config = dict(
    balance_loss=0.0156,
    init_std_router=0.0156,
    norm_eps=1e-06,
    tie_word_embeddings=False,
    optimizer='adamw',
    beta1=0.9,
    dataset='wikipedia_en',
)
Below are experts of layer 2 (counted from 0) of a mixture-of-experts language model. Rows are named router (the router's row for the expert), gate (a neuron's input weights, with its number), up (a neuron's input weights, with its number) and show model dimensions 0-127. Each number is 500 + 40 x the weight over its row's rms, rounded and kept within 0 to 999. Numbers have three digits each.
After each expert's rows: "mostly gets" lists some tokens that are sent to it at least half of the time. This comes from a sample of Wikipedia text that the model never trained on.

# expert 69
router:530518430526453494460408518552454529501491422486551484552478510555520483516540456535524427460499553493454448474513476498511561423500572479565464517501451554478484472513514440478528546555475430509499503533519472526465496467556470499509517507475463545516516533447472474542528483550558494515479447427566529488533486532442495566526543444535562464460484432431438456483552459442503468584490
gate0:530504471519545530490526504579471488561499537480532524494504507479517480467486461463535544492490521536442417587570484470484492449528572502505455443473440462485500632542483497466480503459498439483503602503467555472479564478508499494504513441472462588549468470508497609509504444522518439456486483501458490466487570552487477506528515491442556514547528480494543491482579549495444427472493
up0:533534529510481567498470501510508540523553502440514449510580450515548523502508515488540486475456559469538421551519440465487434499566499514509519457365461556424451525455512518482487475449487506537498577446510502536552547505528519495525476530480475556487509500495422584567526472508574457566514502541523511426545515541479551544518499441439485569519550500477535492499498495466472530579513
gate1:520521477514500539501532530448565552501489581547535480455490530468528489435514432514556506536474459506470451414461473559503484475497520514556418529476524517498517462548459483526459559587485502536450463450561431483513500530493478502407496476439518412571458494516416516500469525536505544474507481493546502430600543615480560511488458541512508509526518468481534498470462499463491520481540
up1:522495454508471491491511524463525524455453510580536482454465523487503468507489422514552449477517479497434442442447483545557517463471534555544472541503512566521513432495441487495468585548459473498451458432543449445500535524453490490436510459440492393564502533502404473489444527532511517527485544496548554441600533553465538482486507537487498523465527442471530461451494498433472527503481
mostly gets: " pil", " tem", " civil", "alc", " par", " cycl"

# expert 70
router:543455434509507442456540502511415427529515448536488515541432521477478496541557427534487501458526510488508562482523503442527524430465581543489485511512543538553528541438545436545538560549487438449520504530518561515427461453485528539475520448500474499495528548526508551502524479476455530527518508532532545507450453484479436497560527472471478510435520416491460507461486431421563430475482
gate0:523444506470499484471508437503504457472497526508501485553510503533473457524566509522460548543509521526462513483540494474402503520496522510510498470499486507482517576478445465497452521509490518547568497513410483512467455501516501589467425521469470546464514570559530507406501466430545588492407565514543494584548508514453519490472466576521519459443533497568441498548508528579435552487545
up0:517532459507500506470495494560483475484396492549466531545486569591520472532521498524449457475481488519492550452576494524444504471523520501522463484543492454567490533455511451453523506555490520502566540442397536474500396510468481506462433467460473560525514528537466506534488486494574548463439566534498434582521445460465528524507438506494502528452543535554452428462504506531447483486524
gate1:487480459528483492437529510533522453498502506511527480534452606547535441514557591434545550515465463449495496506495479481523488443547512518544403462483446461526543551528506502440523494495498474468422451522437506536428522483494533442476542437469459489380551501508492525450473469506456483547500494493597530476524441504475449503472448488519523478473538436519522460550503503563571523452517
up1:523504503497485502463530558482477524593555488430577499487539472538499498495441483535512476564527491523521493450500514433454516527466472544489505517537497532433548535557526437525481520476473501491462513489566555494511489512643434517470449536532483472586529451471528556505520524496488490490472481472508485548459496528439510607546555443433463539535565461516462546491569472483476558579489
mostly gets: "az", "amb", " Bab", "oth", "amer", "erb"

# expert 79
router:466541525518514481525447491546467566467434511520473483481437513526594520441496546557572570565496433448447403476498463448481470481498497458564452526457541451465482463524482439483455471506453563480469484535462471527523473520569547572460465519546532589439546499506472521475530530553543463488517498515551516520477494437529544578470463501500479536503554503515481569505466529498535514456443
gate0:496544525518507496527509517551453555520468540427507483493512430541541543507530518491595495493541517461522479472475514576530434507496464510522483484553402546409513497444575526462483542479479533507518528507510475425469497486576512446575537523492502507478526480578531476519571478456490556519472536448488502527532512498512578527436541485456438463536486495508592478456419503446606501481504
up0:513558521498509506488521600537502521520469501509486503555416481551555564501458470523559460463471437476497468479468463535511438486470412505526449427524459495475494473497463517467402538524454537461477489533507490407503414489572485508605458427508518522478543445510507528537564482489524544531458517476560464545525458447530567509509486496490439500502527481509542537470443547507583515477483
gate1:513414504490517541438511505506537439501519444449474493462483528488414570449472447464489501502481507500513560592452469495567521521489497574488441540507517472496465577506534524414528525428539461492557563534471492493459450443535481479486502527465541521523468440456500396459486547499490471455572454556451518469546545541529468487512497462518478557591542549461448443505495476491527495483493
up1:540466484545460549492456561469538451471519508475517497516421551541442482474508552559524481511483479546461499502518440509526515500510480526509468580482439435498486530580386481521495495431504537530555536536448495462513507471584478582498532517549481624456511467414500498522539499536480435451529494550530514491557504500520469550475476435529480529524551545443468461541439515457530480480466
mostly gets: ") is a", " It is", " He was", "andidate | Votes |", " politician", " footballer"

# expert 76
router:498522472543474585569433450512532459484469442504479429485440420491524539526526515483494460482495446483488525548493464495552496565536556436480443444493533550481444459489511521469475537444471481577568502517426487536456574552544488458464548514505542515494508505492461486462411524566510473422567482494472446443560523492442562436479516524511528513469508516473484473454480418521475457488521
gate0:511492454481487450490455406473530519401467443493505507486450484489558528481458512558542469494502518544484482531503465538569521452506560460469410510477495539513543528452587507494446484526495485488472487490504476511442512557544571499476480495446534456497473566527475467439460476494556548438477503501484548513445539511450571549420469463453506496477538551533570540478432483560468504455396
up0:468512450540462548505466542466469506531466522477477506521518488547448435464524537498466436469521576493517493468542523493467485521538524482507477569496444598414452452532414435485474483450532555524525469527433506521567546491455520526514524507513455459465529523505584509621523518506502452531524514493493484503549372424476488494488475545537547475490514532443491510516569521445468507439519
gate1:466543482484541513526443463519503513465548517423574487463524555469559516543511416499505476456468579545540496422509509541478424488525421558457503572571474472466478453517519503504477475514476503515558476505539509491519512527506484479513511467472482421545530520570529418584497505579469507538471540510520503475501503555464501547475537493463505544454502584427567517455586505460419506491528
up1:533466495459451476456540556457437546544490505518503600519482440534401444515508508485475520493518504466459424501502534459429584488501540483560487428451522530486523543471430469489492523521501565519462532512495538436520439444439569518516483500505482552457464488476488547501533475424545478545510511541480546528492471482550432511546461543532431471503530433550433493559460503505565481554491
mostly gets: " belong", " invol", " prom", "loy", " becom", "- Synonyms"

# expert 14
router:488464487466486496476584481550517462464537509537442531526491563434454519464538495438506562479489485503485508558455451494521547469456539421520530494581509455587522474461506504436498557502509440575438429476519522447381502498480464510500495480487465526496450537535579525463484508491446522475488510504458544539499511532459451469587559511515527488472507460511429495481560480467537478417568
gate4:422490523544558496562465465529489495451495477444478463489505467469477490528476485541587548492555481577448503468445492494471520545448518572463543505376392511525464519530476516472469525503546520479459583521548470479424533473478522543467510517586501581571545484491498463481430538496522552476455482501430462520471466492503478494428532478561512533471505487454495474529492457531455447485502
up4:471491526552507527457556490525539432414507433527443576483457543481392498500512460472509547460552517484503517514442434534444554491462534506532523514518467480532510472508478508477507489494490459489442460514555544423440523531413527521527521492552440519589482494450541472479452535502473580513506476525445526538502487463521485447488556517537530508465567513514465481479543430473434405440543
gate5:486538517511494596461490552560501473445515504523504483527475514466466488458498513511491488502522484553602470565510508541534480515504489527527610556503514509531468520554450578471535558592515499541509434542516436492513511576496497503478620470528474551484495523583433470495498454541494509478524492501497516451525472514452500406477445472458492445549431543551421536543476447517506487513531
up5:483489482571488486420527528519470502478451494535527453511412489532469514581458411486477475500509470528553491492488569467460522512531522509582522494494483481526444577449509424524534545571500479448459477574543502485471409536500532510376533459486434450483477489486510455543528572573516525456475540441503529515491515516469416467445491468499542439530474509502456533512542467524536512487486
mostly gets: "ne", " da", " Je", " Ale", "á", "zh"

# expert 66
router:429535443548489521525417542471433562488481514559518479474527524495549457461434542528498525537411503509527437455541510469526464462495505504469476513542573427395532427489518498452486511452461573511522565511408484482503467534510515553467534451495551538469494530495500502498425497481537411525530512574503531543491516489453562579504506487440440540525494530473445529481476503486529530524468
gate0:497470498540472440573458504548458551512446505475409564557474489539445509497550501540478428499503504538479528540519482530513503463554530483466477473579482490487506521526466425477496532496468519557514533460424474471475563560413457508528524580629489553519517565512485529494472503437501529456493442531527494542467481519440531490518499515551522516548462492470488401476565507495503414466478
up0:488487452559491454558475530482459483446455476497461508535492465557511421483479504548556493468460543596555502478513448507518553445518453498453473480547493481515483552496449515473439540468405495523468509471488448476537500566426491564449497564561546573563499553449510498472517535493495433464603486560529547507476493491513589513471479459515458573502453516502464458505497500555459461488535
gate1:543484498487494506523445501566514448575410483479524409498515497455546471460528556542501585460457489462505530482560413466554522546471551527516426446480468452483473427438511462455467527511481460514523503438509470464499470466502498489505546424447434465485519521465475526528449510488535488520499583536493547496546481522487535534524518486436567447506496534441543540431547525448431459495550
up1:530510488497441466519490508490522578457503538520487523468510568436532506527513532510497483570470553560496553491503542489474539482501486569477508563557461550488511447527554488531443475472514471538510561496544479504462480446505513504466499424524414423459535512476487519513511384425515440519490506545407430495506421532557521544510484543509554465586472504418558506491473450471570485523507
mostly gets: " debut", " special", " round", " platform", " million", " lb"

# expert 121
router:502426503492508549522482529479495523494483484550498521467479485518539516464483469579555546495437457405483481481518478423494441441502468462458526494436535458455488478489510456455473499532462496462433497525453473491539502553513525580515516487476596450486525457473526489450435532510563450508504544566453511590499593462515464484539483545448542475559555488550455544548512534551578513502425
gate0:462552509383554409418495522487501491488442490529500460477524512581516501529520454505509501432423468506532453486505527490525557505559458439428498538560542433477552483451538540504516461476500457465493472451493430480493461480490576477517486454516498536498510520502439494546498474527535445515496555538511507478448506528479555526493592476477407583527540464546476463477434539520532525522446
up0:473522475537513411518426417578521438464489487560423489502523502471415532489491522480488558521458486450533473479418494445577509516560536447454451480516471452544498477508495533535503515463490519564524419555528490495514521486522491470449501579531514570492541469540494494399503508530460483462505468480514460514531515481479481428435475587532513523508453476517418517540467553506525492567538
gate1:528481488486459502554414517502433537483473560494566439507486491488592480475467523617568442475432545492494496466447493470513548533510489478554442517438484447488454510478426463438450528509424478466526515531464509498488532488482499520498520495479536478494509520447511535486527509452509511488483543524617513557522524478582543545486499454502498557509536498552570501524541569489583557541444
up1:484412465474566529493527550507534486439603484482498464543531500462446561502520468535511492447492488474495505517472500456527597461507515519406478584523422471560460529481442523527530551461504483496529489564437491482476510458515469566494496481435508481545496340495473510486447464509468537520480529559496470516505522542546412479503537542478501525526531496472453515542531554478504498545459
mostly gets: " album", " company", " ship", " debut", " band", " book"

# expert 92
router:479520422525454537534410484399536523440471482509507513550485470476549449487469541539535467572478538533497479479490494516497399498514482492500487530502562534460473434501431539504460449497496546547504535539444477585479506590547536535454547416532523574428491501477554519465431484558542464475508435499570511511495477451502519556450464484445520544465483509425508523499452495481484513495485
gate0:577528475448496534436442412487487504488511534451558476458515474454552461520531500531492485430513555526590494459522515478533537517488457492444511471498508528461501428473452519487512563505469534460521430532502448612478463522471496483509485489445472499393543465462501432459558479544561475550519558496544535572480469508519446538470529495404521558477535528499548509462486491443522497464451
up0:565479486439466524450456488457542524524474477495515546497526490436560458549513534463520524441514522497524483477500501518531523569505469478432515516522597536463464498513477540501479556495434502490578485549495465580517430495545468488504473502465511528412560425433490408495532475558523464513526468497521499570514486476516463533408449504438514532497534544467514520451439539384494467444479
gate1:563517469540480433499475542513482493463563551569471530440460541562473511493500535533473463450469527507468464521433532532536526468479491488416518501504500487461503465490410447508495518595420559488517573584505490486561567448460565387443468494549540464470488551535567511525550396476498460522530499462488531526487507497508532436481526510508527526507536494516529494487501491513552560515457
up1:459462562456546556515492417523517489567461507459481514561528503401485543456513479436503549544510459452531508524501468450458495559525539494550480489461450511556518558536601467471462499471584462472515405434501526516438459516530433565584507506494508519519480451482450452464439550481492544508451517520470456491521486511507445490524484514490482442556477528484552528501512524486482403498544
mostly gets: " cent", " debut", "- Coordinates: ", " lb", " ft ", " death"

# expert 123
router:562507468537484571512508554541508427512490477466493515520460451495472564457592398508546485485563449536502540479506525460470532499455537448592471527466558537559483515499529415513535515534540468491515445515579599487498510448504492518461472470479519449508457447479505498531543424495478536483487497426450527460477485473439515504504527500533511457460494447493455527527520475442491385458456
gate0:471518474477501473484482573524508454479472449550525552389457486533521492463433438522495486532549462524519549475559531435494515470386477457530463519512465565620576471512476512484595502554488489464550519500548548517541497477533519500517526539507497459493459501511445515533453455547526466435469479521510495545441485401469478425512564466522514574517474523497484519454480511476469481484464
up0:513533521486506492398528502479530475449475467495443514529444505520517449494500488440430553488533442532498491497594512431453448513551481476576484546539513477508457459482495511537549490442497468518456490449486501524501443446562483462503510451520453502500500532486341478516491479548521558408504404599514525450458515505489548508508542483469562555490509518536483523443509553486500497510533
gate1:534506544479534478526481530510511501527572509522502445547512481581504494467486443521514463477443461487540507488547468473543473594494538553460431502473564580483497563524519462574539465507467525574509502465470515493549488557408467458542559455517499540488478509466571506480497433497523499441446513438442473456499540458478575552497442473528490451457523559501448472410428484504550519511549
up1:466492478534497517491445444546453550532467427485449519499494490468503550546521543468468530544451524462477467472468430532531502430536465485433556429453462458466465472507513512435456525427507476463496491485501474455456576414584526504499455579545406474545445517539487526505507569459491493498544418583540445532536481564529451494498538538488527497510480468455508510555539473509441497498481
mostly gets: "ZE", " Sher", " Ver", "- John", "ichol", "ND"

# expert 115
router:429479562567473495479539535492487428483499487516499524454488499448444511454509461516463495452540434449508490485467470447565540506547542507545505470538557550516448489514486541502524526510468521516513481486506593427501517567493561527497431461467447472503463491462480512478448511557397520466586531464518501478515589480514454506500467589537465545483539478576476431564516428521454484446536
gate0:557556555464521590482453464555493551566422444475477519455486470486524530524479490477478416538511491466471546441479491490448542444472499457444564397459461482463478499471546494516540411503556504489505578473396505502481524464503521490543527523436504485515537516473460459489429421515530488520511508568447522446507460463553481497476544516514497444509507441488504454457523528519511447434474
up0:477521558510495585458503500523515476505459484464502535442425552435477500448528521478491472510515458442523518456478467484511574525498497467511541442466483498512496516494552562518546433430538530516467528496419520433512474484526530458535535483465430478490494438456451425461456489427508496491551517567450511413555485450521505457430561572565487455532477431527517443478514528559494458433528
gate1:467611541508531446528566478507454482514469623510446521504531524536489547520574487523569436501518461502529481440452473498538570502527530494532454474511466569513471437556464527483496535505464482458462486531540499462532524486547483515529508480503427498426440528558518472498493514520496430467489529466504480596473541440472465516484435511465445496461555490513462484509506467519516472377437
up1:503508471581529509523434543463498481462469480451514559510531485554518464523521495450511510517486488573542494477471542436437564498552511489535496489484466509536498388512495583503505495455522555419525559544464434490522532562489443512418505490535494527457403471544501471508506506487503454422482479451623497451487449439465565457492522522487530524511508456501488558502567498477532484545441
mostly gets: "berg", "ington", "kins", "wood", "heim", "burg"

# expert 77
router:534560515527456467455473456455563534468487471530500544463452523588487507490472436424561502468450539557497523493534505494553521508497508559537454405514485462493458541482497555556512469541482495460515517483546462462531487465447474464472507475469487470571435528484530530509482524516558528401542540498524509542451508470540509502499488392405489540570453565557559484484555547530537524462541
gate0:451583474510503548448514541566494476493471583467402488471486513500539511498479497483466472438512522516547520520512522577434506557562519479472486523476480460515504567485464526475493481547526486492521457546573442523561571435537519392494471425549500442451490497519484492482532496399521455487391495499531496549552479484496467465498456448513487531522576484511498553462500474438450537509526
up0:525426493430554456565452531485468545488541446535573518576515522496467513521568476441501491574508502434469488503481504456488499436474525519540526532513526582473480475535564490523507559466492531528500562487431520507412469542516502570461543565479477566523518521480501447516449501535440519544550521439473485481546535553511489485547527558459531437452454514456505468539506501541585432479451
gate1:539541551547452494466439445430528515482511457518495453526466519465503474513490481502528526449474499525483571476565547488493475566465460507474411479470486499551476524599406589582476479506494527431546510506538492495514504492514521430501533483540519545519535533473517546511527519440553452469511505513441352537453514495506527483498506444506492586524474552541491541537527549513507543431497
up1:569495456501539460511450468461486474468556450476460449522465511480471606438517435411493497505523513504498548511501473497479516485438503449461467489436449436563485492515412521469509543452468488472487468450512412459474567449435446453503502521579537520552479540505508574523498498546546485489508511496418523527446525527445468434492572503460546538476496504517420474484549534497510501429506
mostly gets: "==See also==", "°W", "°E", "==History==", " In ", "==B"

# expert 110
router:550492488488520465460531454488522543480527549485458440423492460522521435530441503562482576496445472529448473483423548546505452537490458495504477446436545574482457521459527527571561460521537586499497542482508560545531542453466513439508447514505556525492469573509552473577534466498488479554511491501535534545455559544536541547557453451490432455553489486527541497468480549544459509521521
gate0:512530513505518516502481504524531467463454489538523469506485573509441488492509477441562444452494535462581503469553476432549552497491529505536458443518469501547528540481512570480480510528419418491498492479544414452482481455512482482508504486484496507528524496502537476501497645534542554468548589486538486484492505454491509465381503518451545608476465509523451473501452522502573564461513
up0:576411495480503576496471444522515532560519490503466515495452582499475443558504490463561497505454490562552529571508424411527498553460468500513455443510515509584547576473514491509498476432546448480445528485516440531453463442464488489482448495493539515531541524490525505531543571475493546508553531454483549475578512473464514414472506583461558535493484557493513467504474513516541458490506
gate1:535493483468559531503488564454513516441498538523516504533506492523479442549500500506466418474481561434481500502536529514490492498527476513466478520439500519431534533348525483531615482520528498481548456535476499496565448500473534479513482481548427422499536428500567564541445530512558501499486528567487510495497514445541512522562546440537436501508557463426425490525509496528473466445512
up1:516513487435558552505470515501531568464444571581480451502488445495505432506492485498482425434434517443486462475560528537508515504502492532462438495419531555445532525364528481526609461538495476489540433509537560467531441492521551512493479492507459463495504448469559551516449531525538492510504491538534534539516529467565526489523523434549474494539543457462445466528515451501481501482482
mostly gets: "==", "===", "| ", " In ", "====", " =="

# expert 48
router:507462416504473520495435453562460512523532479550541468472469460474552489538537487501475445489467512454541553451449520435472579537487560545505491461477482530467447516480511497485492593481480430531515500532494452556391429450574477485473553457439481479504531499523458487566488490497516459519537496477530567481526429479455536461484547462516540518447485419442501526439474460451540429524515
gate2:436494501499543624473449445507505483502498480432453496528560459472568513493441492441552506529502447555483557463473477510512500510505550537529603494469536516477480453513468524507452483553532469501454534486499528544442432445516442541533464521459561572479485469524461533589511473535557488529491548499521496532471458416500489501548533446483515501601567499515534462526576528509543506501451
up2:508533480512498470499453557483513511463486500418512450549494417482468540548511524502480499474457486433552514496515528476486502504514480535438626443418490462410491559544509510449495529508449530449506500492466514530477488479485494580413446537511506533393552528495501448485511544495537551484483558503526464535474495453488551581460535463402497461511500529510597525514503488546469507458556
gate3:497496497552561484485454459549535523488419474508450502419558467464523548467442489496494515538524514494566533492530487492521503534480453453513470478516520415505510525410545546391539507505551470423598563505506476463481488447537420451514515496505567536471485491448470509528459483489536499537552495479500509485498512469528560548454536478552503552575543475418448499458455464545442481566478
up3:516499490479527407494617499514530495458480554469523502530536481483528450471543563454494552447530528522473545564534488577503537503492501483529498524474430486440468490501497545479517466481459490465540459464543530485432489546540427536495440480503541493576602491448481513524450564491485535610531477558473549470441484534558446526477512548430512535440453495497432532512468492543483462509472
mostly gets: "ribut", "omm", "alc", "ellig", "inem", "arri"

# expert 16
router:507562470488456475499514444437584485469504471471430589455503490545469490515454519422514532486464521573503562565548473525493488500458516520552484456465442448482484469503486520529580385543525510519496545482578545464559497445447459451526490452518537522530447485507555572493475494503475530415508488488485535521442456467485510535543494484513508523582477563555565466439525481508448494485528
gate8:530484545572539550433454509528537471529539460527461487494562531505471552457433507554475511432421504522481535498565489517599486554440470465516558538510484549459471522519511513505549470468440488469560509460475525478550535496576515461453505513561583449447500575462432523508438446448515442475495471471503461411461479476452554502469488481515559523522516501565451534479490491474542525500465
up8:450519517456629525438386480523498494544469505464510507509511535494491553440518466531542394420525510492495530500500504518492561535540540478528480533531498452529491539481505549579510482483470477503514540515474509488496541504511517439490492495506467459475484519445407490547549494520488467520446500467417493464522462540433543537433583509501517618467554465537480476435493499505464466548445
gate9:497513472547485481452475555476505475506462492593546483421485517558472488450543459483545520448429563501478517534524489448576570531497481592529493425464506439484475502478524535547495537527436526509530490426522441513503517509463565509477474466442491495510461534562498488469498533490569503420546577531513459495518546528533542499500478457424473502559452549536538465500549565510572568515554
up9:460443512419538541610494497515423532478543536476550503541581468439546488515522539538472507596552474458453470523473499471462457469512506424474527613533542518517537469504517432413491451475546516530475527532464509542472512539497508539468507582534512525469531483472482462451474468496469512579478480461478541515504508539481502518511516577547459439451519452454448536496440510556485477495495
mostly gets: "- G", "| L", "- C", "- K", "| C", "| T"

# expert 103
router:539518472459461484514520497561434442474508441546458518564512473530507526534527456515498478465541494497477552533516488474534530479501573462531490456518506492558456548464561468438562562506574439490492465499470520442494512478502503469449576521478451493532429498473553439502420534535412519458468506486397538474547495471507455439552456513524510455473512498430466483470550440463499428499596
gate0:474553488550492495543428519474514463441536455589523521444478558439561528530499473548446516511509474476561471502411471473487480585417529562538505468488509501564508510457511448428525480514571466532516543509509485394516502482536465487471546476459434562572470523446467513508464543474506512477571498509498489549490457457447499430477536568487527491524539503502492546456536450478448507564462
up0:525583513493504483431547475540520531534493579472450526578544485561453479486521503452526534515469470506399532557535539510499512517536468443537468510447488570502538438477520524465507438483434517484446469543521478538574440496517604538489506479486448516414488429506463467447503510527511459514491517522524492381480492526539526570484474472485499508443424454511505539470508503501567474467548
gate1:532553551420438517577420493444542483493540491486494519546450506528490515515509464469457453506454472461480521471522568442528501486526530482464438472530531544577494480404483463536522430569563444488431473495548491534489516464481525506497554467419514480492465479456491454477479505443527564424479480561497549519464483544543470508489515477438523423466499527480455514449595478481527423526500
up1:495520556558538410562467581479556485502493541509538477467492535496474481481513482463577455465401559480437431481502476518505432442439546480467437494526508458508485480509505521536494479486465478447485510445562575550532448446479540491576510559456520470537439504416516477495541555471540561514486510515511540558474577552574474511530456467479500443469493534477550503526557462490470498515506
mostly gets: " Bro", " Wil", " Sil", " How", " Har", " Wood"

# expert 127
router:491488462523501504481433521544497492508526469521534459452496448489509553475543519437433446498399496421556492502498472481550539561498525447517503466494504553440486465497500471507475548504423468570514476495481440540426475438552485487549506499436444455427538449515474448519526501499543468554593540440560553454527486602438551501458542490527489471431493530508524479475504446451491480540493
gate0:561475523487485520550619484501547526500491475516572556519467535443494500575481518502481465429506510496509467510485467552504517500588462531547449548460541497418539542429508450486560482556475582469446515571521505449534474489546609492478394445441480530550544503529427492446492490509511549545546522513507526470535441523492484567450485466522459517513479517489494471531459511493491475484516
up0:489499540436573471479520441559468518442478566571462470534553441547473446443520449541495550509525568485460411472492569465457465527513557526440498497508461442533474500481493513533470521481508489519516539467445562488510467568492457462550535526483500513518443544453534524536507506486500540483439497510457446591531629501550482479545475577442473501512495454517438521473523562509480494507485
gate1:461507531469509592520530519478525436514509568547400479546503529475538489482572535448455524531506491505528587543556479512484515528446457492484524483520536541538459503499470540429530525562523585446495457497472502462471500436505560449478500519436458476457472447427545463443525462423492504487503517571541488487497521528558489403527493572564473546508510461552511447536518491490536464522565
up1:502514472525503556518418516497531516496587452524458410498487510573457502498515474496502470453522473461479513483550490437572451541448462513403508493578530502486509409434453548530501504504478472482477523506444480515482567468570515458502500446538487487461452571458551512536455528451512483515561491522483543445509547485438564511491489494464430602531509502458488535452526431473446500568508
mostly gets: "imin", " associ", " exc", " activ", " loc", "ustr"

# expert 4
router:527475414512443503445412449518398437531491439482506439539471462524516523558571495534486435451501526426509531451530584468556552553513531503488409449500459522508457536481541449530476521529464488479567531496483458522444502456462564459479568448525500481411510486443513489464490494502485474480563497496541527442491474505477491473508510487543443502446471477475470527512531412467535486526473
gate5:480453524571472558540485460477489480518495466501423495503466415520461481568518456397466512500507461407483510492606522436491520437569511512568458504503458420540505429466470536536472496498447514490477511507447481484405516471538442512545450534481471531582542469520544559514533541460540484473492486503482503525514449522573520502504538505488463487463490467569494501551506528461478494414544
up5:452470514453494455493435431585560545447547430541536506525503512486524545511497445533506480513488464518507472465452415494540480483411500521453558488459437574458470519518491575486520474496461522512520521449494507439514535493522601558467505491431487532478547484564492532511512542504522566540495534511485512463522430530484533604407561482537524578546480522477521532538509511453520529477466
gate6:515498515526528515471535480604507536556516488572404507431520501431548484534432566499440486485584434509498497436427522508434512490513496564469535476503470525476474522551511528533507559477490498474500528582514574495491474461528517529479501478487485422504500479508512507581448484561414517515487472468510455447481453474557483470497510516513612547607496488474480503481484479496457436494462
up6:478445436499513521559439493532445548555443474532537509377512532475572493500481594484470446523497473537487498477440507478469495525515480515480482436489449457522495456482495458436527539394467518472493467552499548552487518481416463493541495545478445424455504518429464481492472557501488450441504476540500454554535431541518477493449484480505514470499573468433486475452500561548554508496521
mostly gets: "resh", "arri", "ack", " clos", "alleng", "isk"

# expert 86
router:537442432542483490440531540474427446540583522551458466536477549519433433471503529436419511426496485467465508533576449433566533532527547445523487480557564463500493530477497519534481527493553499564493485453468512459478507530507551430499463474464442489464549541553507547460496475522467510472517539477554502485522558543496500483564514501499525570413518458505420445527508490510465508473554
gate0:527589520527486512442510512400407502444526470481487516480502467515465494525440426494523481481425513559538466535542449482512512504524485464549611499550449462504522504577519571489460457569583529534463472468472522504454489531514538440567532543516533445488474530534500475477445558440530496475440464540522503553469491453460538547520559506481514503482480428528517532551429513533522542512491
up0:516583509517507521565523517430441496497496549546522523463557566546501511472492500581433490482453488490523479512531512460509522556472525454575556439498548431514553573552529496488480453515526515491485504512588537514502456472455495510515489508436593474501426432504537570558551521426502504521460492436464448599469527480504512464554443495487487479494480510467556559479521497558445476473463
gate1:513473482515448477549442540499487505530550500564448512491484479505530404444438543468520485485482478492466461499459470461494529494421453534473498472528480528498481422501461536479454498454412430509496463486530512536468545499452510465524490509504491474561538536433480605479620494465552385478521540497497474515465518515541444481540565524458505548425519483529489482485475405433481533506541
up1:541484481491459529557408494465488533523579599472463489503435471459494490487475473474516490462519523489474488540459509534508490516500480501501510466506454525439518443485535482527457471483478453544532502471604508518472567507485555471471534454492550512599566481514456578454532560545481406493546532500508572490440503539439513531559524527512480542383511522476559510493507513397475521463493
mostly gets: "erb", "umar", "olf", "ek", "burn", "ž"

# expert 116
router:502444452475469445460534503505448463502567474520464594596498553560495471541452495462490501527505527499488533572546461480486561431467551472549507560546519481519524531519538442499513519536583434490504516508446543477415501476505489460475508467546461573525501587541554498532471430476470507482473463440507507530491504474505439479583472469504557496470562438484430467496558486472553446479498
gate0:530466494452492528485482528465496482587517563534463462518525521517506529575500440462502464446555459522389511566475472487511536511450527533504486450503466518488480439521527466523494541486482437576562464467500498531504518484566506541506487548494458467538502587524513528429559456489566488466517573518518501513482520578528499548531476536354537487422449507517525502504577538494546501456535
up0:440488508553493504511445475499455554524439512494503478516496538556520455510548476508504536531457501490517428545537451503534472436442501471531436468530424419524463427528529516410455480461488463485531589444518538462509492505435440433475580468499500488489501576479551500475510557468597464474520517513518510524522442488576489514530484504499565431503560449468503450587494530511526507468553
gate1:553538463504448489500505413491496468537447517497549532520533473577561519491522448601436440515532522563524530518546557519478560551504497480530474397501469507537488559511511445434481448463584500480549489492502479454524525543461508473522566458524458486556539533570509454583458496495538445470451480464536440502496492470488504541461505485445523533429421502509421525471476487482497518450478
up1:544517459475461522500504477498549497573416535486414435534456519518499545541533478509447532580497460456421591504515514495544554551478492497521434429547467514504511523510519508405490455430571520475508575435443564532516507497534415485498496475595503479496496497471517441527541515441506510457484520495468477472545473528488468501480525495499504489489515493542454423394470493512507474476435
mostly gets: "ichol", "evin", "HN", "OL", "ED", "BR"

# expert 67
router:489553488422487453531550447466502505424550538532455522498566412486531479477493425534511506451527514530471477561467432514524458433493515470499478515513499454504477414466551487454510484517489517521460437454499504459533460546485547568522539546402527532501528510504553530478421533599446522554569504538563593513530500479469447515465530526544521532481512512490570527457544504495529482451486
gate0:494467442460509512468470486457457569458534505544544464481541477424518479517465573447472532555466474504483536509528480549542508471534503436413541546512517493460554464507530634462492497540456547456493522493482500506518547475504539449527454462482473532438491544504526496513447500452516467558508519571571470499530500512451520528482531436416538473461511493468516583442492531567540546605489
up0:507518577465471518499513528525523495551417578426541529478462464558501575470518424508547457495510506539534438465463490437399484513563484506567470455470479471532488510512449501497518469499546433533519543487492510499500451544539443504529515539594497461512503447502465525454590503510475508461424457419415470510483536549508515507514483527556448524523475505513485447570499487435435502459489
gate1:545533462543530509566480501453527492449568442594536534451510388468452426509512475549574496481520551551563483488406466504510485534464484462495529431460501532519437439472557458446530519492458501505515501446542507455505511481447495500492477526509487509522443559512521492561491526503526493397529511546478543529464492410499464486522448481519459508430486487510524491421510423477565495485480
up1:526458557575507444503492494470482465499493467510441507487487487555443477474468501495535492496497523442454520526464485462488531545465496463459441557578494493518539467474489432470545468472464492497495456450528541515454569464418540432470499518563514585469409453465631540454482483544502515418479447526447550514463524424533474525502562498493468475456485503534494435490540434483520444466506
mostly gets: " cr", " d'", " k", " car", "a S", " thr"